From a checkpoint of a small mixture-of-experts model trained on Wikipedia.
Size: width 256, vocabulary 8192, 15.1M parameters.
Experts: 8 experts in each of 5 layers, 2 picks a token.
Training: a variant of SOAP for the experts, 7073 steps.
Below are experts of layer 6 (counted from 0) of a mixture-of-experts language model. Rows are named router (the router's row for the expert), gate (a neuron's input weights, with its number), up (a neuron's input weights, with its number) and show model dimensions 128-255. Each number is 128 + 32 x the weight over its row's rms, rounded and kept within 0 to 255. Numbers have three digits each.
After each expert's rows: a language model's description of what the expert responds to. This comes from a sample of Wikipedia text that the model never trained on.

# expert 2
router:158167128180121124201097155082043116155108107056093089154136142119146095093062187089147120153171107129112113134177127059152116120087084179154140179115114175137177068145145135143156150153156144151197135141086168123124082155125149163153111121064086112170135119116118113163127107135177116169102135115143101170199109147160179125132136129086131152130099151232145160093171111102166148168119
gate10:116121087112165146144172155109087102084127127077087126152124163152187112140146112034156130142103135119142130165125152128076137127140148118175095189180130088110097097138080173129129147160204141107089160130103084192132097158080115178094165096098138149186157112127125095114095130158113166117067083130110146067179094181169183123116179107126129159154150128128109162111123122052133182136129
up10:134112160111107085113058110149159155188157107167164094106160122108132138073138177117135176099073091207162123107157164083129143082133151143137137081160148143173152175120113116109116128165107154157126100120163142129133119138149145052095114113144109151120155125127108128122145136100141096129097131075110131158126166122123132115135083159070132126082121115151130100105063111176146100124091
gate11:106097114147098068088131117121112082118116101149099130125156113142142137083034104146057212159161163153114142101097079118107113179092142093138104086154115169149143105134148117115163072071101143108106086145172163130155100201134060148138106128040183107127194104116168158120129158137104134110114107098117109164144082117144137109123092152189035178118068097130143139051147111128100145151147
up11:081123165053165149121136125146108160140148079149077168128092104061164163125106060124145109166152129170155126157164118099124110132119094087172165126117112104153129171130158134104105119144133097209091173094072148129104094141104083119101133179174161101114067124175149146195151098097151097126122152144106071139084178162134161127122108071170178085101101177107109095144148190078184125095147
It responds to: Periods, commas, prepositions and sentence openers like In, but, while, plus opening pieces of long words such as im(provements), ou(trage).

# expert 0
router:183151186125157125134111104141134129121150160089080141147178150131140154108131144094070083109163106164093105110107109097081110100115094159118069122078098156156137071168121147096087113173113090177167155163092138131099111081122154149128068073112136136207107149162101146110130143133118111163116114117091148154176102209146198155058163094076177153084105149158154130143124139122095136115127
gate2:153097117073108122092119157126102156153106128080087117094099146112090101088110164145140043148125138124135146111143138096117104137096059160148175106079194180112101106159169164106200140151130109164127181176131112141056144082161159182119104128155177148117054100121134138118093155116125156108166098135066118150137109173217159149114128156132168140136127104150104105171152083160089055150088
up2:119129084151107087114158095151117093167188136124138120093155136147162082062138181148126121108139162105127145126138142132123144177129071140145147105179152119182118196157176080186078092060101078126123100124103105140097117078164097103062125114154099121164164109117136145114131163105118119149131132133099150118134120211098103152164139119196151076151084073139191102103094078105141137184153
gate3:142146091100186159141125103113184091122129126077097127158163150177131122061171147136166092122067086124077146166095075092128122182148142129179089115131115138110164082150107117100125151157088102198131167111108079122108132156132149104213116153192128136193180109151106131131115125147106160107139166118133075178135183154152147124104134115165054128117096159136126121159190172098117131120098
up3:118091135112143081156134125049177123147178144126137106108136120112069138134111188107182126121147137105160082109117087178137116167082095075082098119129117118149086162112162197147177155106152077116098174100136099083075126131072128146198180099109174144166136140150158058134074143098170115138154128058122125129148127115167100137111123149174111156128155167209177176106087128160117055138097
It responds to: First pieces of personal names and verbs after pronouns or subjects, such as John, Mc, Sch, G(ot), conf(ess), int(ends).

# expert 5
router:144134180148157138179141123156080091135117088096065099142140098072157087125153132148144134076157050160130097171206132143145101091083077101145110122121095175123140108105162155102087136125097090072108132157111153104123151111092118113084173081107154095088123082184082121130132169105191127105123113125124093123146128102163150161157100121118093140134090168139123150074077102033095142151127
gate1:118151106106115199077119108057145137131062144091130166129140084132174147143180096123177145134065095151133123155183101079095104131193105081124116176101110091095082081130057148095127089081083148098117108132147139120124128123078142140128143099140185175102182154088095144103142106138146112175130150128139138103158110155164136097144146168161065233134093157114085142072079104087119129134154
up1:146090069108097117156126140118117097123093156027170171140190142120212139115159195099101156173090122106158132139121148119138128118167093136188146135122118143129098088123068177103127162182126147108153205123157131135149102153105178095153140119119166125116164154101094111159139141121148166123106137149125121129144090108152137134201115160203143174152054108068120125114085142088128180114128
gate2:131160102084130112169146120124121096110129129103168159163114128086074083123096155089158093155129123115083133090169102129128171082152117089102194078099111136095103139117165158141110112110145137127107166166127103108052117154142141115109165145113103143107046138117102168100167143163200078096194082149133076160131161053205190102225091197168126140081164182182140177070123139107119143173106
up2:087089146150183106049136131129091104087131124151143149094120125195176130091155138140091089089083107106133203162085081137115103117093094104176113148133121091159035128075147133172114138144115117129152118097127131081153137094155114156149120109113160045149157139172152117169129093102158182115108076177150095193114137145095095135076204094141160137161159064068148096151151147152152065102114
It responds to: Number pieces in statistics, vote tables, coordinates and incomes, plus symbols like $ and }, and the sl of slate roof.

# expert 6
router:148169140166151110151158109096131117166120148108091093147057117120096125137120143141119114083141105159149048138074152091141119164090126132149071154135133118132121130160134145126113113188065124062102201145148178079117089121090143099143106142059135110123132117135107137129112145093119118102129135098045096159112111200153145140122144121186186102112102117126198108130141100143099088107125
gate10:146178086051170143087083099110112135117199128128134110109138091155117072135165132167133107109112125123092105149101147104134086152188119141173052142056075150081106121094144162127141141138102194073114140176145131145103140170104123044134114103117124187123180164041069141118207159112157113118094108132085183175163093150122165203100165113158141170142121130121117107128082132074118186131118
up10:071152100172123166096150086133090095122151116118118136169152154091120141068092116092135161098194152112160120146160140113161121052169150123081197156118091125210127122167156089141117113065136126145086124130150174147176186101118133175117135168099144181171123126161113060133155088152143210070150113131161164086140135092087078112178108109112152126139131094194116123155189130206133095119111
gate11:109186105163139163162134079100175126154155191151104092132079149099162113160098087084158114185132098122141202021114077197167100142138085127193151171159161128138119106114097146168189072125058094144182154117158139156094097193074170152075123153169135138129122192137079135155136112141115128146150150089131142133091121156153119135146152135142148126116162168123146137115112132068126119093148
up11:135096071085144123135141206111076125133169094130139080154172168137118073097180155155131133094112158174102124137092095124147174129157123177132053140097139136047112148125197149149181164128194159128092116084120136125124115069106096085164186100162144122152088116156131136097112087161141138126116109143083172094139158129122105103211129179152125105086110112131146137097093083153121088158094
It responds to: Opening parentheses in chart tables like Canada (Billboard), ordinals such as first, second, sixth, articles, and Best or Grand.

# expert 7
router:155122164193112154180109054138125142180142104120104091154136121094099165131119155163117132107151069193135140101112079081126075065134152084105117156119182132135127126129131123150101060157096134146126080227138115082099111095118136129103054066125146056140173178140133135079103153156140150088133105165096119112184091138143144089102113114095107085128145146126105118108121141125098132055145
gate10:162164152118178130109124084163136169129152115145114106130115177140137111113137076144051080126109116160077176149139115079142121155194177105151108136149089087112074156183181197116119172172187067177103102116153115105103155129097153132115085096168105087110154154133120101108167079117097077097169043138140065117183150147165209135117112097099118163135081112066148110151144179128139119081078
up10:153132107150120159054085119122091145105134168132116090134116142129049107146115072166138095109102098142131131084156093119097143085127102151133140104163206145088154070164073123133152123050137087137143140141143134137093127103096119137146145173137196123105099113137150133152157128097168123114188123146182127159108179138145117090141110093161107130136179141139095093087116072100104122178117
gate11:142125145060102101104115074156182183163110089138111168092147150158142188109137085087099148076174109169075163155130165100135112136166131109102083146144169099127165059218059144160142164093138108103128106136205136108122064174087140173128081122145154106120149148106158156081115140114173138202107130079168148175138122156088105073104099152129141144130128152165109169154058092097110060142097
up11:158113112128107097128112136129109047097198155114135133137133165131112113088144183193121102091119108142136112107142076143152151132120150138121135115173081129130117139086122065120144144144097112124113133134112148163142155103197066119113153127159136223152167113124135078150104081073118087158128101128097112083083186093148185137189153083137112095130136106048134091131122121139087141155175
It responds to: Degree, minute and second marks in coordinates and field labels in infobox lists, such as Date, Place of birth, Coordinates, Genus.

# expert 1
router:169171164107139101129171102125076127136158137129118085208088125155133147124071130112100076065138075116151089130130138100150159133075125139074108131120154116142127127148135131152136112071068098157090138110151183067076073083113171127111108067133161122157088077132128110154175190110200157126133148119149114158138091135145158129168178132060144127109111092124132128124150162155166108071144
gate1:101142117157144110151194116148149069171135068135058123120087134126111074103114178158118124131075134099084139120088186117158107158073168137127111121078189154047164108144107125074116123096104110081106096119126160140149046119141161193156125085181139173183181129126134120082116085126145162114118155053104151150112085079123127121141162206204174157137169128095130102102088129100112118130097
up1:177163116068108142154132133097141158149137173119152100155088103141156148118130118108136120112177125137115040080126138108150118133149152139106142171136116150132091186087134123184109094110151130152144100085085050127088138144098122072111169162141142059141153110144136061135104151142034119166123125116083140092144236184131143151150131062110117165147156176115183089144182120139111180098119
gate2:163120098180151123103101067133128163172120093114106073148209154183171127150071108139141150098148102157141080129163175110160125158132077136039102147121104085143118135179072097157137141111174150152162118196179152130089048152150119111140174182137150154091113077142145139103114118138174236144137159134138100128071147120140086150147135142161088139115135095129183135124152172160124094115165
up2:085124114140109186187197139164128122163138125125112125070104112146113184158099132110149118163101146152104203124120092116093167056120166145139151103138162119130113161063120162181109145122128139110144161108103180148125141144081059129128184114049130070117132141162068143137094099093098070126120073109156122153130114147139172189201147122101168090170109136141142121183147093147065169140106
It responds to: Word-final suffix pieces and common nouns after articles, before of/and/in, such as -ation, -ical, film, team, critical.

# expert 3
router:093120148123194184161059049103184087160136104137122084135118146185070119144103197122098117123158107154107125149149104173105082161099093104130047155134122121186120078113176121061112124171087121085199101112141097120154128124082142149115138158070099163111102118125066198111193135109135139112148112096089164174130107134115113154095136120096153086100090170146190182104109182132143156131151
gate2:106143096096121120061145096176119118143105172179036165157127189138131127135095170057080089116116113152109103133110106148122125107130137123083095156095194175133129150193121095092120143136116134095137150133140111097125109128103168111161165149110129114135098166106157081124147177171150147148159071103109178147141225122110143112067104142055099180142160171151218150067135150109115139189145
up2:152158107161130128166151134161145174159199114169126154144124104049107158079075141206137155142132166120096107096150155129133142072115164096156097153110195135106110135154083141143106121147101156099148172128155103122163124134121086058133131172130129127141146135093110120066184167092209154099175096139162107100143109182129103148121134144127097140112112073110130098115178073114147119136118
gate3:101140158157131051061094115036117117138184154154100116140153096130121131169152143101071112180124071117131130174153153151120131109100094161210089126126129126176143096119125112121173137050147166107127107168109133122136173070110140118151154119102145067171146081155125140098184128072127163112155105094118120105079136169132120123075130092084150188188078172136159155146124108103129082071189
up3:130127083088168061132136109138153115147119141121128155101081147121138121167050136133154111144078174135157133090080089140170146158149110105087170141166082152119110122171215123162150175123137102142177195136179141163098149108149132096071142155152110112123134183128094107134101120133128138199094111148104198118119128145129113173136151160156164058126170130190168072159154184098098162139101
It responds to: Middle syllables of non-English personal and place names, often Asian or Slavic, in tables and lists, such as Gw-ang-ju, Matsum-ot-o.

# expert 4
router:178133156164088140145130102164134105191140144137141093121049179135151155147157137086080130109147131168112128114117103140151092092113100175100126195091120066156120096119166094147190179155116098130110135121053169097138112120085184150093120076116178181157100148113113111146125163150116177166125173127137084122161081161109185113093114163157201140124121128147120157104150103161085130103142
gate10:112149108136084130161065098128092156113142118127149105075067209111122175145114134179099106030148141075130093149184079144123119098107038194131123173144140137162163102132168121134145080121107161152146160101141138131134181127095181129126135133123168170151176175085173116110087100070086103066102154077113148091189128147113105127069121086122144116148152107157170171115159097118131130140108
up10:115086177139129120120078135213173132116123173170102174124074127154139095088162119136074108137112113092104181111194053094098065132129155134180128091147138137109108139125165159168143095145159098099109162149084131158169162106092134168108103092137152131138141106187146124076112095077010132147159141138122147096151116136147166082118139108069124174116141151175132112116156146145111206123109
gate11:121158135205092118072101175140109122157183157133121132080132168117080132167101142095057136119102179111134129175066147137136123087146110139143126190233090187124192141077172152152142094084156162088153109162126133184092119132076140144112179127168071128136111160169166115110155140135113150095037141159166128181129095121103130094136127060080140129115100122143101110147131115111184125133133
up11:088176122130153093157102120142102122132094124102169117114110103141146148075102114145140125089161177108069163149084125173145104197073136093115139147081140105112141150095070126146140078136098154186126114113079093132074118149196135142139172157092161142104107121080117139130124126118148118103131084102121101112100076123055141185170101126124153136171144126114109157087161063136085129102139
It responds to: Newlines before headings and list dashes, section markers ==, and decade pieces like 198, 201 in dates and biographies.